{"n_layer": 11, "d_model": 192, "n_experts": 32, "experts_per_token": 2, "d_expert": 160, "d_shared_expert": 0, "activation": "swiglu", "moe_layers": [0, 1, 2, 3, 4, 5, 6, 7, 8, 9, 10], "router_score": "softmax", "normalize_top_k": false, "routed_scale": 1.0, "balance_loss": 0.00577, "balance_bias": false, "init_std_router": 0.0158, "lr_router": 0.000931, "vocab_size": 8192, "norm": "rmsnorm", "norm_eps": 1e-05, "tie_embeddings": false, "optimizer": "muon_variant", "lr": 0.0228, "beta1": 0.95, "batch_tokens": 131072, "seq_len": 256, "train_tokens": 659700000, "steps": 5034, "dataset": "wikipedia_en"}
Below are experts of layer 5 (counted from 0) of a mixture-of-experts language model. Rows are named router (the router's row for the expert), gate (a neuron's input weights, with its number), up (a neuron's input weights, with its number), down (a neuron's output weights, with its number) and show model dimensions 0-191. Each number is 50 + 15 x the weight over its row's rms, rounded and kept within 0 to 99.
After each expert's rows: "comes after" lists some tokens at least twice as common just before its tokens as in all text. This comes from a sample of Wikipedia text that the model never trained on. Tokens count by the router's weight.

# expert 26
router:64 50 68 69 49 62 56 42 51 34 59 65 43 13 46 31 72 68 62 53 36 91 76 29 59 65 49 47 66 45 31 38 47 28 59 74 50 37 60 47 70 46 49 55 59 63 40 60 57 83 49 72 34 49 49 76 50 20 24 49 62 43 50 59 53 58 56 58 66 48 27 61 67 54 58 62 59 30 46 34 45 49 78 48 53 25 43 58 37 49 34 69 60 53 56 84 69 47 59 32 60 59 61 16 70 63 50 59 41 58 33 70 49 67 25 28 46 38 61 47 52 39 38 44 62 58 47 43 42 62 64 39 68 66 34 80 48 27 38 55 33 50 77 72 79 53 44 52 65 56 45 59 60 25 23 62 50 45 31 54 39 31 46 62 46 71 57 67 14 51 63 55 76 44 67 41 50 47 65 28 19 76 52 39 54 68 43 27 51 71 64 39
gate0:39 54 41 56 38 21 63 65 40 30 75 54 61 48 66 48 59 56 50 45 51 47 40 50 23 46 72 56 14 25 56 50 66 80 60 73 35 36 65 65 47 75 25 56 55 59 30 47 38 53 62 10 59 49 75 38 13 80 33 46 68 67 63 82 80 51 41 47 51 37 49 48 35 59 56 64 51 47 48 35 36 60 59 55 42 59 54 45 79 73 51 10 60 37 37 25 47 33 70 32 48 67 42 53 42 48 72 09 56 66 58 53 49 54 40 77 58 61 60 44 25 54 48 48 47 71 35 62 68 37 48 33 64 54 52 70 39 58 60 55 74 48 47 54 36 64 22 44 80 27 56 48 55 72 59 62 46 60 39 64 55 34 43 26 80 47 30 44 49 47 48 49 63 59 36 50 39 56 32 47 55 50 61 35 18 47 56 57 41 45 66 74
up0:62 52 49 35 41 45 52 62 45 19 50 65 78 57 59 41 61 60 42 53 10 44 55 88 63 46 19 46 57 35 54 43 36 75 62 35 73 34 41 60 92 37 60 51 45 50 38 79 41 35 58 46 72 44 67 21 29 68 36 43 58 76 56 37 63 33 38 35 40 45 27 53 57 62 62 21 64 25 40 40 53 33 51 82 64 43 51 52 44 17 29 24 31 39 48 32 57 35 33 57 40 43 33 48 80 43 53 46 30 16 28 38 53 65 50 51 43 56 66 46 18 54 68 62 38 48 64 64 35 63 33 40 69 30 60 38 63 58 29 61 58 42 60 51 52 62 46 29 75 48 58 56 66 54 61 59 40 53 54 34 55 63 47 63 47 26 46 66 66 69 57 31 64 43 26 62 49 46 32 54 65 45 56 65 38 43 65 36 85 53 50 59
down0:30 54 38 66 59 33 61 65 52 35 66 45 37 57 54 45 52 40 38 41 61 45 42 48 45 44 49 26 54 62 53 74 51 54 52 51 42 26 66 43 64 24 35 44 39 60 45 67 46 40 29 45 46 66 50 32 32 50 43 39 52 49 75 66 70 52 45 50 29 39 58 52 69 45 28 37 63 28 44 54 87 39 33 64 33 60 33 61 63 48 59 29 66 48 63 42 43 17 39 59 53 88 37 10 55 26 40 48 32 39 45 38 49 47 69 87 54 37 36 43 24 42 32 52 53 40 31 59 32 65 47 73 42 34 64 24 35 58 75 89 78 60 44 61 64 67 49 41 81 54 58 16 58 40 83 63 26 63 65 52 52 51 53 46 46 65 48 75 77 59 43 39 38 65 37 75 27 40 51 84 53 54 54 39 43 36 70 68 64 46 40 59
comes after: ",", " the", " in", " a", " and", "|"

# expert 27
router:51 28 55 49 52 45 52 66 49 66 55 39 29 46 35 62 38 52 47 58 34 50 38 57 65 57 53 80 62 61 46 32 34 27 23 45 47 45 54 36 41 78 23 19 39 71 40 48 72 29 53 36 70 66 64 79 72 65 45 72 59 37 35 08 58 45 71 46 39 46 56 35 15 52 61 28 24 64 34 13 29 91 40 38 58 87 44 35 52 74 38 57 37 57 64 70 55 69 53 54 57 56 43 61 60 39 33 44 38 48 45 56 69 54 48 41 42 70 53 53 39 87 45 43 41 25 29 89 41 57 63 54 57 33 39 48 73 73 28 68 26 66 50 60 55 53 45 57 53 61 44 44 25 42 58 48 29 63 59 51 59 52 65 34 34 45 61 53 35 48 65 32 34 30 57 31 51 51 49 56 46 48 49 53 18 48 71 57 31 57 44 49
gate0:34 66 69 51 32 46 63 73 60 52 57 41 81 53 62 45 72 63 40 46 71 78 58 58 60 68 69 55 62 57 63 70 55 44 40 47 59 41 50 73 50 35 49 41 52 47 58 43 31 74 48 62 29 63 64 52 37 63 34 56 46 77 34 46 36 51 55 56 38 46 75 41 37 18 48 69 63 52 69 59 66 59 32 58 32 62 40 38 26 62 73 51 58 26 44 40 52 65 46 71 27 64 52 54 64 26 45 42 45 56 50 33 67 61 59 46 40 54 52 43 37 38 65 34 83 00 51 35 74 57 26 60 45 42 75 51 63 39 54 56 52 58 61 48 01 47 31 29 45 75 55 54 58 57 45 57 15 34 20 64 67 58 33 72 07 45 69 53 68 31 60 36 62 51 30 32 33 43 61 47 63 36 44 48 43 56 63 53 24 56 69 62
up0:59 37 52 51 68 27 42 00 44 62 46 62 57 62 36 53 64 85 45 62 60 42 53 64 68 49 59 53 43 29 60 47 32 44 71 47 36 46 62 68 57 53 63 46 36 43 56 51 46 70 30 33 74 30 64 48 79 45 64 59 42 29 50 54 55 62 49 48 47 57 29 57 56 57 41 69 59 59 80 34 49 60 70 16 44 71 31 41 61 65 67 02 50 33 49 31 63 45 51 55 50 30 59 55 38 54 42 45 55 53 66 76 53 61 58 77 49 41 37 21 56 26 53 45 47 65 54 50 27 48 52 69 46 54 62 59 36 44 35 87 54 29 36 52 61 11 36 39 33 54 35 44 52 64 56 33 56 73 41 65 35 59 52 45 63 37 29 58 20 34 52 69 69 71 60 46 57 83 62 44 61 78 63 55 36 39 53 68 33 28 42 50
down0:54 40 34 39 49 52 44 17 45 55 52 32 41 69 35 84 52 40 59 56 57 59 46 53 57 63 48 51 64 52 57 41 42 46 70 34 45 31 11 31 52 54 62 33 33 49 36 34 78 32 72 51 64 56 42 52 96 43 31 48 62 57 42 59 70 37 59 60 50 52 15 55 55 65 26 64 51 30 51 60 54 50 34 62 45 69 85 27 31 25 62 68 68 34 79 21 86 74 35 25 43 38 49 53 27 39 40 43 45 43 58 44 45 70 33 56 46 58 63 38 27 71 54 57 63 56 71 44 55 58 51 56 58 60 73 44 46 47 37 48 59 60 43 40 34 26 46 61 57 47 48 19 29 60 65 36 52 71 21 82 35 63 66 44 61 47 47 29 43 49 66 63 58 63 66 87 41 37 37 67 66 61 39 45 54 22 61 42 56 72 51 49
comes after: " ", " re", " con", " dis", " Con", " Re"

# expert 10
router:70 65 44 50 29 31 39 45 74 36 48 15 42 45 37 75 37 41 60 56 60 54 55 61 49 40 56 65 56 68 53 99 39 66 64 63 52 61 51 63 47 49 56 58 67 29 43 69 53 12 55 31 51 74 43 51 46 53 68 58 34 52 46 64 32 49 50 54 29 49 73 39 29 43 51 33 40 74 49 48 65 55 52 48 60 66 58 64 74 63 22 42 54 43 33 53 24 52 42 52 65 52 45 54 43 67 47 43 53 43 46 43 20 46 58 30 58 38 68 69 36 40 47 68 50 22 53 31 37 41 59 48 15 64 57 52 36 54 46 41 37 99 22 56 31 59 46 50 77 38 70 73 51 49 76 39 53 45 35 55 51 67 12 25 64 21 47 84 64 56 71 46 43 41 53 34 24 74 47 44 60 62 48 60 43 36 77 39 58 36 40 46
gate0:45 35 69 15 51 73 47 42 49 30 23 64 28 46 19 36 59 43 49 37 59 52 70 52 56 37 60 56 55 46 27 27 16 52 25 66 61 55 36 58 70 52 52 60 21 32 38 51 67 51 72 52 61 49 48 41 65 77 47 43 41 21 45 32 67 35 72 51 18 39 57 50 77 35 50 24 46 35 34 70 47 25 62 29 79 38 57 47 56 50 29 53 68 57 67 29 49 36 32 65 62 46 51 36 42 30 60 57 71 46 29 74 65 46 70 68 58 39 77 44 21 33 39 35 47 68 48 53 39 44 36 22 57 47 72 57 72 45 63 19 51 43 19 42 61 53 70 68 57 58 40 50 26 46 75 14 55 57 71 53 53 56 52 44 57 72 45 57 68 61 62 47 50 39 43 35 53 53 58 67 29 27 35 62 60 48 61 43 43 46 53 41
up0:64 62 49 74 46 37 71 40 35 54 72 48 57 72 52 85 37 45 60 38 55 47 48 48 42 48 59 55 48 65 46 72 64 46 50 15 48 50 71 54 39 29 56 57 82 25 78 25 25 66 33 50 49 59 43 59 44 44 38 45 39 77 60 57 40 38 28 51 72 63 54 42 37 47 42 64 44 61 45 37 51 60 54 99 46 74 56 56 23 57 56 49 41 59 19 37 46 34 59 53 48 55 49 54 62 69 50 49 58 56 45 40 51 46 56 36 52 26 58 52 77 78 71 48 53 59 42 69 40 51 62 45 18 62 29 72 51 32 62 92 28 57 47 54 55 48 31 38 40 42 44 47 68 49 26 43 54 54 59 73 38 56 63 28 69 48 54 73 43 21 72 37 61 50 46 76 25 45 56 28 51 82 44 39 44 41 74 59 19 58 67 75
down0:32 27 43 48 64 40 19 23 33 60 69 77 46 21 41 23 59 42 61 01 70 66 55 54 62 64 63 45 48 40 30 55 49 75 66 51 71 20 31 46 46 27 46 68 54 54 41 60 60 35 50 37 40 51 56 38 51 29 42 49 67 43 45 46 30 39 52 51 51 81 57 60 54 57 29 65 48 39 64 58 53 55 63 65 63 21 60 60 46 58 44 56 36 65 86 50 48 70 33 28 44 43 63 63 74 71 46 48 46 47 41 34 54 41 45 63 68 58 76 60 56 63 47 52 59 32 60 20 88 34 42 50 68 32 74 73 20 49 63 59 69 42 46 47 60 31 49 43 61 47 45 26 40 51 45 57 48 42 50 49 63 45 52 78 18 37 65 31 59 71 42 53 53 55 35 35 42 35 73 56 38 20 51 68 54 59 52 74 76 56 61 79
comes after: " ", "1", "2", "3", "4", "5"

# expert 1
router:65 29 63 40 33 57 37 35 56 40 58 40 73 49 63 47 45 39 46 38 51 41 60 62 65 50 81 53 58 50 50 19 66 42 78 78 43 68 67 54 26 55 57 37 58 41 43 76 56 65 29 76 50 79 07 62 56 61 47 52 53 16 49 73 65 63 48 67 45 47 34 33 51 45 65 44 46 53 49 38 15 24 37 49 55 40 74 70 35 42 55 45 53 36 49 53 61 77 73 43 62 54 21 44 37 35 51 26 39 58 58 42 60 39 46 34 61 54 81 37 13 31 67 46 50 76 50 58 59 60 10 48 26 43 73 41 36 62 50 38 35 79 59 49 68 69 52 35 36 38 30 24 64 58 50 45 30 81 52 49 54 43 61 31 51 54 63 61 86 47 23 62 49 36 36 58 65 56 60 53 45 53 65 53 55 52 62 57 46 67 61 48
gate0:41 54 65 36 39 28 29 39 42 50 50 44 66 64 43 61 54 52 51 44 52 54 42 43 53 42 50 29 81 34 85 51 30 38 50 63 36 40 64 54 56 54 59 43 31 44 64 61 32 29 53 17 59 77 67 43 42 22 44 55 41 43 45 66 80 48 51 22 46 42 49 71 39 49 46 56 55 44 54 45 71 60 38 57 54 57 70 43 52 53 76 43 46 27 33 64 49 45 38 48 64 56 51 24 64 57 47 54 56 51 43 52 46 17 31 43 96 37 52 38 34 27 54 16 61 47 73 76 54 63 40 57 10 58 45 53 29 64 51 56 56 41 73 31 34 75 44 31 56 63 51 25 38 30 28 55 62 57 58 48 38 72 61 73 51 52 36 46 88 49 59 54 44 36 79 83 45 72 23 52 60 44 51 21 65 73 38 67 84 47 59 61
up0:65 39 54 63 23 40 51 52 28 66 34 52 27 57 30 72 50 56 13 27 41 39 48 47 36 40 52 29 60 49 74 48 38 50 40 41 37 59 54 26 46 56 38 34 47 24 39 65 27 74 50 17 40 53 41 57 66 34 37 53 75 45 77 37 56 54 68 53 48 38 74 45 43 71 37 39 45 54 28 44 52 33 49 72 55 28 48 36 75 45 57 55 72 00 62 40 71 35 49 35 36 60 39 43 53 42 44 66 67 60 40 28 37 26 53 60 86 35 51 32 38 28 67 71 53 78 37 76 51 51 29 66 54 60 42 32 36 55 41 51 72 53 59 48 63 68 34 57 60 51 44 49 31 42 10 49 56 48 62 54 49 57 41 62 50 43 49 59 57 57 51 84 55 60 68 53 57 59 49 38 32 50 53 16 39 53 15 58 69 27 69 56
down0:59 45 62 55 76 67 59 41 22 60 35 65 46 37 41 34 47 46 56 66 54 56 75 55 58 47 53 65 55 46 63 62 76 42 72 86 78 30 57 69 26 55 45 53 47 25 71 30 82 55 44 73 37 47 47 53 58 61 30 27 48 55 59 68 35 45 48 47 58 44 24 52 60 58 69 33 59 47 64 56 38 41 55 38 84 54 50 62 47 43 41 73 47 49 70 39 74 73 51 43 43 70 43 52 39 39 64 61 74 59 59 76 25 47 72 54 28 61 54 63 33 52 68 46 47 68 34 00 71 58 60 48 27 30 46 38 50 62 40 32 61 47 47 49 86 32 52 65 48 28 30 58 59 51 81 43 68 59 59 44 67 25 53 57 75 45 41 40 44 94 51 50 46 36 31 46 59 35 27 55 48 49 54 57 60 39 51 49 26 63 20 44
comes after: " |", "\n", ".", ")", "==", " ="

# expert 14
router:68 60 63 38 41 58 54 56 35 50 27 65 58 12 70 59 54 46 53 28 46 50 31 48 41 71 46 81 69 44 52 29 63 71 47 55 28 58 55 44 65 66 66 78 49 92 39 33 48 60 29 45 48 38 45 75 32 57 78 71 43 39 37 52 23 55 51 51 32 26 61 66 47 41 58 31 54 50 62 53 60 67 55 52 44 71 44 26 67 66 86 71 69 18 53 51 39 71 50 35 34 52 40 51 46 74 62 38 43 33 44 56 37 67 43 53 45 52 52 31 57 45 42 56 68 51 89 70 37 28 50 39 59 50 74 50 51 33 32 64 53 55 54 58 33 27 75 43 61 55 59 75 41 15 44 36 63 45 52 57 22 26 17 53 41 51 24 53 28 55 76 33 40 54 51 37 54 32 41 79 53 53 44 56 68 49 65 34 34 42 39 60
gate0:15 30 54 40 62 45 56 56 75 60 43 58 36 30 56 23 62 43 57 64 81 32 44 53 46 52 54 45 48 48 46 41 69 52 65 64 78 40 59 80 49 47 42 55 54 56 54 39 50 56 47 71 47 73 39 43 59 49 28 59 47 55 58 49 43 32 49 52 40 66 63 36 57 85 36 54 46 40 61 68 44 69 68 46 23 44 55 30 47 19 60 52 75 65 25 68 46 27 43 42 31 64 64 55 59 54 57 71 48 54 45 32 81 52 48 45 55 59 38 51 25 98 35 45 09 52 50 43 39 31 78 16 49 74 45 26 52 39 40 65 29 57 42 59 39 37 36 79 40 25 40 46 51 53 61 24 50 43 27 54 68 41 60 51 56 45 55 66 29 59 43 64 38 55 57 26 39 52 30 47 46 69 39 60 57 48 41 69 48 09 83 78
up0:39 27 28 62 79 36 67 39 63 54 40 58 41 41 70 15 43 40 57 50 24 32 43 38 39 44 65 35 61 49 48 48 65 28 53 69 61 37 59 46 89 58 35 47 54 58 52 26 63 65 50 54 40 57 64 52 29 51 28 84 56 43 57 55 63 38 60 30 35 72 59 56 58 86 52 57 61 34 52 55 36 42 55 42 20 33 41 54 48 37 46 50 58 60 28 59 21 50 54 51 50 86 64 64 38 52 18 28 53 53 25 42 48 48 20 44 46 67 44 42 31 64 55 61 55 37 60 49 33 33 55 50 62 60 56 48 38 28 56 63 17 63 56 64 55 19 49 56 63 31 61 55 65 63 66 28 41 58 44 58 55 35 37 51 77 40 70 84 42 66 41 68 39 55 29 43 56 52 32 55 66 76 38 52 59 54 37 52 78 33 99 74
down0:55 44 46 14 32 51 53 53 36 43 49 45 28 44 65 54 47 55 31 55 51 54 32 30 56 53 31 69 63 44 47 66 29 42 15 38 46 68 49 50 46 65 56 79 61 86 17 59 49 40 67 62 44 56 16 52 55 45 63 40 50 40 30 31 53 20 69 55 44 73 49 57 40 69 64 46 41 64 36 38 58 38 70 41 79 51 46 42 29 68 39 43 51 63 54 42 64 25 40 31 51 59 56 69 66 64 84 55 65 44 19 76 45 53 23 49 44 47 59 20 61 38 51 37 60 72 28 52 67 52 83 77 38 23 62 80 52 43 64 69 40 32 48 33 63 65 33 65 56 39 55 46 33 31 58 76 56 45 60 53 51 60 50 28 62 39 73 37 39 33 75 41 49 55 33 41 34 51 52 73 47 28 53 57 64 63 45 53 08 47 59 51
comes after: " ", " a", " p", " c", " was", " m"

# expert 16
router:31 73 60 43 49 71 44 60 25 48 31 51 58 74 59 54 49 72 13 35 41 46 70 65 51 27 26 50 54 44 68 60 81 61 72 69 49 40 58 32 65 61 38 49 45 46 25 45 48 68 58 55 49 49 74 27 64 18 33 37 43 56 25 58 68 64 52 60 32 56 59 24 47 37 39 43 47 40 43 39 59 57 49 45 27 61 40 59 73 41 46 21 60 42 25 29 49 44 53 41 51 50 35 48 52 53 44 72 34 50 53 55 52 51 59 87 53 26 64 49 43 43 25 66 30 52 42 60 62 37 36 40 37 51 40 59 32 46 52 55 32 71 48 60 45 30 38 35 42 26 58 61 30 51 54 33 65 51 23 40 55 34 83 41 77 66 74 68 33 53 49 38 42 99 61 44 44 57 36 22 33 44 39 80 57 42 51 36 70 60 30 75
gate0:66 73 28 36 58 59 45 73 20 51 34 40 32 40 59 39 31 63 34 58 87 56 43 75 56 36 35 47 33 21 37 61 59 65 47 61 47 27 39 50 32 32 35 59 24 28 61 45 38 22 68 46 38 49 36 38 26 48 87 44 61 51 67 58 62 67 58 37 39 58 41 75 68 60 48 59 38 77 57 59 57 41 62 45 72 40 59 55 50 48 50 37 52 49 39 31 57 38 55 57 43 60 35 50 52 78 41 45 71 53 28 43 51 55 59 48 30 40 67 59 50 67 66 38 38 60 53 53 45 56 64 71 39 81 35 47 65 55 65 65 68 47 65 61 55 59 53 49 15 50 53 40 52 44 54 54 37 49 54 73 95 32 38 81 31 18 19 81 41 34 76 31 48 54 65 48 73 39 50 63 65 51 48 66 60 60 68 69 71 27 30 53
up0:52 48 70 41 72 29 45 31 35 56 70 61 43 31 41 18 57 44 58 67 52 40 75 44 69 88 38 67 45 30 68 39 41 44 60 48 77 64 43 47 68 38 37 44 55 55 45 78 32 44 24 50 60 53 47 35 45 35 39 20 56 56 57 64 52 44 45 42 25 43 54 66 52 50 19 75 67 41 33 59 69 55 42 29 42 36 57 58 44 46 46 32 57 60 44 56 46 44 56 31 55 57 44 44 35 44 54 66 32 91 71 48 53 40 73 51 83 69 71 52 38 42 57 74 24 22 49 62 43 57 41 48 47 52 29 38 60 25 46 35 21 35 57 68 67 62 60 39 47 49 54 62 66 43 55 33 41 83 19 41 70 48 71 68 48 42 34 81 40 49 23 44 25 35 65 31 65 49 26 32 20 47 30 36 46 33 48 64 61 32 46 53
down0:38 78 54 69 52 64 35 44 45 49 60 54 37 43 41 46 37 45 59 44 50 46 56 21 92 66 56 34 57 42 49 19 35 33 60 16 54 49 38 29 28 61 38 49 70 22 64 38 39 51 51 71 25 34 24 69 52 25 74 67 43 69 65 60 50 51 34 36 52 45 41 62 46 34 41 59 29 64 76 52 54 61 43 45 46 35 69 37 46 57 51 46 48 72 64 72 41 77 92 44 36 21 53 50 54 66 48 61 56 36 57 43 65 33 65 83 50 44 62 57 71 51 75 53 66 51 48 43 26 35 24 56 56 62 38 30 53 20 64 52 41 64 45 38 50 53 56 43 54 49 61 54 41 56 37 65 58 23 47 55 32 61 55 66 39 36 33 89 59 54 23 39 45 86 47 35 43 60 05 30 25 47 54 41 60 42 41 56 64 51 60 58
comes after: "0", "9", "1", "2", "–", " W"

# expert 8
router:59 49 47 81 80 34 46 55 42 77 25 39 53 63 29 27 50 19 71 80 33 40 57 41 54 50 72 17 36 31 49 62 59 29 65 59 66 42 60 52 45 47 52 42 49 60 22 53 72 59 62 61 47 48 47 78 55 37 47 33 58 42 14 40 59 56 61 80 62 32 27 54 31 60 56 58 59 40 36 65 43 40 18 53 56 42 48 51 38 51 45 51 50 42 57 56 39 38 12 39 58 70 24 44 75 26 39 20 40 62 60 66 26 50 46 25 77 26 76 69 63 42 47 36 41 45 33 24 33 43 58 52 68 45 45 69 56 55 74 42 38 65 40 56 84 38 70 42 50 62 50 39 62 26 63 44 44 52 34 60 42 35 50 52 46 53 51 20 64 60 34 35 43 46 47 40 50 75 71 45 27 50 52 57 70 40 27 28 64 56 49 44
gate0:31 36 61 56 63 47 40 46 55 57 59 45 50 49 57 67 53 54 58 52 36 51 41 52 30 16 49 74 61 31 50 43 25 63 38 57 40 63 44 55 41 43 71 62 46 61 43 55 55 56 33 37 62 80 57 57 65 73 65 33 40 26 14 47 58 40 59 21 45 45 65 59 40 52 60 71 55 55 67 31 42 60 52 91 28 47 56 70 80 85 42 66 55 76 62 35 45 34 46 30 59 73 74 33 40 55 35 54 43 36 39 55 66 61 40 28 72 17 43 43 48 44 71 57 27 73 59 44 69 66 55 30 48 71 56 51 71 47 45 58 82 64 44 20 60 82 49 36 30 64 56 43 63 22 42 57 36 52 61 66 63 47 42 79 30 68 41 66 41 62 52 66 47 42 71 34 57 58 26 48 41 72 86 37 62 38 49 44 59 27 56 41
up0:34 71 55 60 62 56 42 48 63 85 27 46 29 27 45 52 62 41 47 73 43 51 37 53 52 43 35 65 74 52 49 50 43 62 45 09 46 36 34 70 68 55 47 59 33 47 49 57 51 50 50 36 69 48 37 45 32 71 76 34 47 37 30 60 49 46 33 53 39 43 57 50 59 39 54 44 49 37 40 37 46 49 50 54 64 46 73 31 48 42 21 86 45 29 33 46 23 48 26 50 32 23 63 30 53 50 53 24 50 50 50 42 29 00 48 32 42 11 78 59 55 70 63 29 16 95 55 80 56 57 73 56 55 49 72 45 45 52 54 60 72 47 42 46 47 44 65 54 56 59 71 69 83 68 54 50 61 68 40 43 55 70 68 40 85 57 44 54 52 44 60 39 70 61 31 43 52 38 57 37 50 76 35 43 49 57 61 48 37 54 50 69
down0:49 62 99 39 59 60 35 39 59 57 59 43 49 40 43 54 59 42 43 39 44 59 43 32 55 70 69 46 55 29 57 58 47 63 46 37 33 29 41 56 62 21 64 59 48 25 54 34 45 43 89 67 64 59 49 50 69 30 41 33 36 21 67 40 40 35 43 51 56 42 32 49 59 39 69 67 48 64 51 50 52 32 70 59 54 21 57 31 48 57 58 49 63 56 34 45 21 30 46 60 48 52 32 78 48 53 42 35 48 61 59 53 47 70 31 18 31 66 23 38 38 14 65 62 54 31 55 48 17 51 42 37 56 17 59 70 76 18 30 82 39 55 77 53 39 36 53 58 61 22 55 62 53 65 40 68 51 59 47 22 63 68 65 56 35 52 55 36 38 35 52 54 50 57 49 58 36 66 50 62 28 20 35 32 65 39 28 53 63 25 57 42
comes after: "\n", "\"", " m", ")", "}", " /"

# expert 12
router:28 23 24 72 68 58 72 58 82 61 41 70 42 59 31 56 39 33 62 50 57 44 32 60 51 43 78 53 53 66 47 49 57 60 57 32 63 25 22 31 45 64 32 49 20 57 34 36 67 53 35 28 61 48 44 56 33 44 70 84 50 74 61 54 65 59 49 14 48 58 39 45 60 72 58 48 53 38 57 57 30 65 61 58 52 56 27 32 65 53 23 37 57 70 26 65 39 35 49 59 36 78 24 24 30 58 48 65 43 62 44 59 79 49 46 70 34 58 26 40 70 62 28 72 38 46 47 65 41 25 54 50 50 27 63 60 56 52 44 45 41 41 58 51 65 77 64 36 68 45 74 54 63 71 43 49 58 40 47 59 36 41 57 57 19 66 60 65 85 45 62 46 70 80 52 63 42 49 45 79 30 40 52 52 36 50 52 23 53 68 54 46
gate0:63 52 35 34 54 56 56 55 48 49 36 57 45 73 59 13 40 74 30 67 58 57 60 55 28 66 72 23 61 41 59 55 35 51 50 48 19 40 45 59 81 64 54 28 57 21 57 63 65 43 77 22 29 66 40 50 70 60 62 39 55 72 54 44 48 42 62 65 26 37 31 50 63 67 33 63 28 52 64 52 33 10 64 49 62 44 61 34 38 61 91 49 52 52 78 38 82 68 74 63 44 49 46 54 39 22 62 33 33 31 70 55 48 79 59 57 48 51 40 25 55 61 60 58 55 49 56 59 71 42 47 51 46 64 40 39 65 41 45 37 42 52 43 59 34 32 60 83 43 48 69 58 89 39 54 47 35 46 32 57 79 40 64 38 51 53 42 53 44 56 69 55 64 46 75 32 55 61 87 70 64 65 44 48 51 33 40 51 64 51 76 52
up0:41 51 55 62 34 43 31 51 51 55 49 23 42 47 49 59 56 47 46 50 31 45 29 48 67 32 23 82 51 08 69 53 34 54 53 42 52 49 65 13 46 59 39 65 31 64 67 42 14 56 54 63 46 39 75 36 24 64 70 59 55 67 64 40 64 28 48 42 38 43 64 52 17 54 26 50 51 38 48 67 53 36 40 38 51 60 53 58 59 32 45 48 41 36 54 58 72 51 60 42 30 75 64 38 33 40 85 70 71 47 56 72 54 37 79 67 46 52 58 59 41 68 56 51 49 63 45 67 69 39 31 69 52 44 44 59 60 52 43 35 56 50 30 39 41 63 53 55 47 49 43 39 43 50 41 83 55 48 56 86 44 65 34 68 55 45 51 46 36 40 10 51 53 51 53 65 81 25 42 35 64 76 62 64 32 16 74 65 25 65 29 16
down0:52 52 39 62 65 35 41 43 47 64 34 39 55 35 70 41 48 53 60 46 41 69 50 43 37 66 52 58 37 29 43 57 52 31 32 20 03 32 61 62 51 69 35 57 54 48 48 74 78 56 47 34 47 18 54 60 27 34 47 44 81 61 47 23 50 40 79 96 63 54 52 58 25 53 36 56 28 75 45 80 45 46 64 68 34 61 53 49 52 50 63 40 39 33 42 29 35 47 41 41 76 36 41 43 51 55 60 47 40 36 53 66 39 50 34 37 58 20 45 36 77 46 25 56 52 60 35 26 58 53 34 51 59 62 38 70 56 49 53 63 32 99 33 89 44 38 53 81 63 21 65 42 54 43 48 52 50 60 36 37 59 55 54 55 50 50 38 50 56 53 41 44 73 46 31 29 60 63 36 51 52 50 36 64 28 61 46 20 53 48 62 26
comes after: "'", " in", " of", " In", " for", " with"

# expert 25
router:76 38 36 61 35 39 60 54 36 48 48 52 37 55 57 39 47 67 37 30 80 30 37 38 54 38 59 61 52 41 44 85 57 49 57 60 61 36 58 58 41 38 80 49 47 64 46 27 59 06 62 55 60 76 57 63 53 52 44 47 44 78 45 56 33 64 66 52 65 54 50 65 17 65 54 51 33 56 59 45 09 20 17 74 58 47 64 55 50 42 42 58 65 50 31 39 69 25 58 53 59 39 53 67 56 80 50 40 51 35 35 33 51 48 60 48 64 37 81 49 57 28 44 35 35 58 52 49 70 26 40 54 78 74 94 56 53 53 45 46 55 83 44 60 69 26 53 41 58 40 64 50 32 79 52 52 82 48 64 42 64 49 53 68 33 32 39 81 34 46 43 43 64 36 45 55 18 65 40 56 52 48 61 28 52 57 75 45 35 43 56 32
gate0:45 39 72 37 50 35 65 32 54 62 40 37 65 61 80 70 35 79 51 34 41 47 50 44 57 50 52 58 33 41 62 42 27 20 71 44 61 26 55 49 31 52 45 58 51 47 21 48 34 38 54 36 39 53 36 72 45 54 70 20 73 31 51 48 51 42 21 60 46 63 79 73 65 56 54 56 66 00 34 89 37 45 70 65 54 44 29 57 64 24 28 48 72 35 62 55 64 62 71 41 59 72 53 50 67 34 79 38 39 60 50 60 66 28 48 50 35 63 76 45 52 72 60 69 66 25 38 19 62 44 55 56 54 52 43 47 44 36 31 48 41 65 23 25 45 62 53 44 49 32 34 23 43 50 33 31 36 38 51 47 74 70 65 36 60 48 48 39 53 71 54 68 60 49 32 18 40 50 56 49 64 50 34 42 49 60 48 39 51 72 51 46
up0:44 27 30 34 52 39 57 36 64 57 51 99 46 44 32 39 77 59 45 53 16 51 52 55 42 39 69 46 81 64 49 49 45 37 53 33 37 46 44 36 55 41 38 62 74 45 47 74 58 77 49 35 74 17 47 64 55 68 57 09 58 45 34 52 49 60 61 42 82 41 74 48 63 57 51 46 62 56 39 69 34 41 65 28 66 41 52 70 46 42 38 38 60 34 60 56 84 46 43 55 54 34 55 60 47 44 65 31 30 47 81 84 28 57 66 52 80 68 37 30 57 66 58 47 60 49 42 51 60 58 19 65 37 49 32 13 69 42 49 70 50 15 63 53 33 49 64 42 38 58 53 42 60 72 52 65 48 67 66 37 72 61 42 27 59 51 61 71 56 44 49 37 67 42 47 54 39 40 34 60 58 53 66 53 49 38 85 48 31 61 62 38
down0:78 50 80 58 53 48 37 44 77 20 32 52 60 61 68 25 34 44 62 70 60 45 32 48 47 29 29 90 42 45 31 70 15 32 41 67 41 61 28 31 70 58 51 38 20 49 38 51 23 43 54 73 81 64 59 59 34 33 47 47 44 32 47 56 37 57 35 33 58 52 59 42 39 45 53 38 46 33 42 35 56 56 22 31 44 59 43 47 60 52 41 39 50 63 73 45 39 29 24 52 40 53 71 42 37 51 70 48 49 19 38 75 63 38 60 69 68 54 49 72 74 37 71 62 41 62 31 64 70 64 57 75 47 53 51 44 40 60 72 21 37 47 57 36 44 56 27 42 52 52 41 66 46 67 50 38 34 62 47 26 13 62 48 45 56 32 22 56 14 42 27 43 47 29 61 56 68 50 64 72 41 43 51 47 53 49 54 42 69 51 64 68
comes after: " |", "|", ";", ":", "N", " /"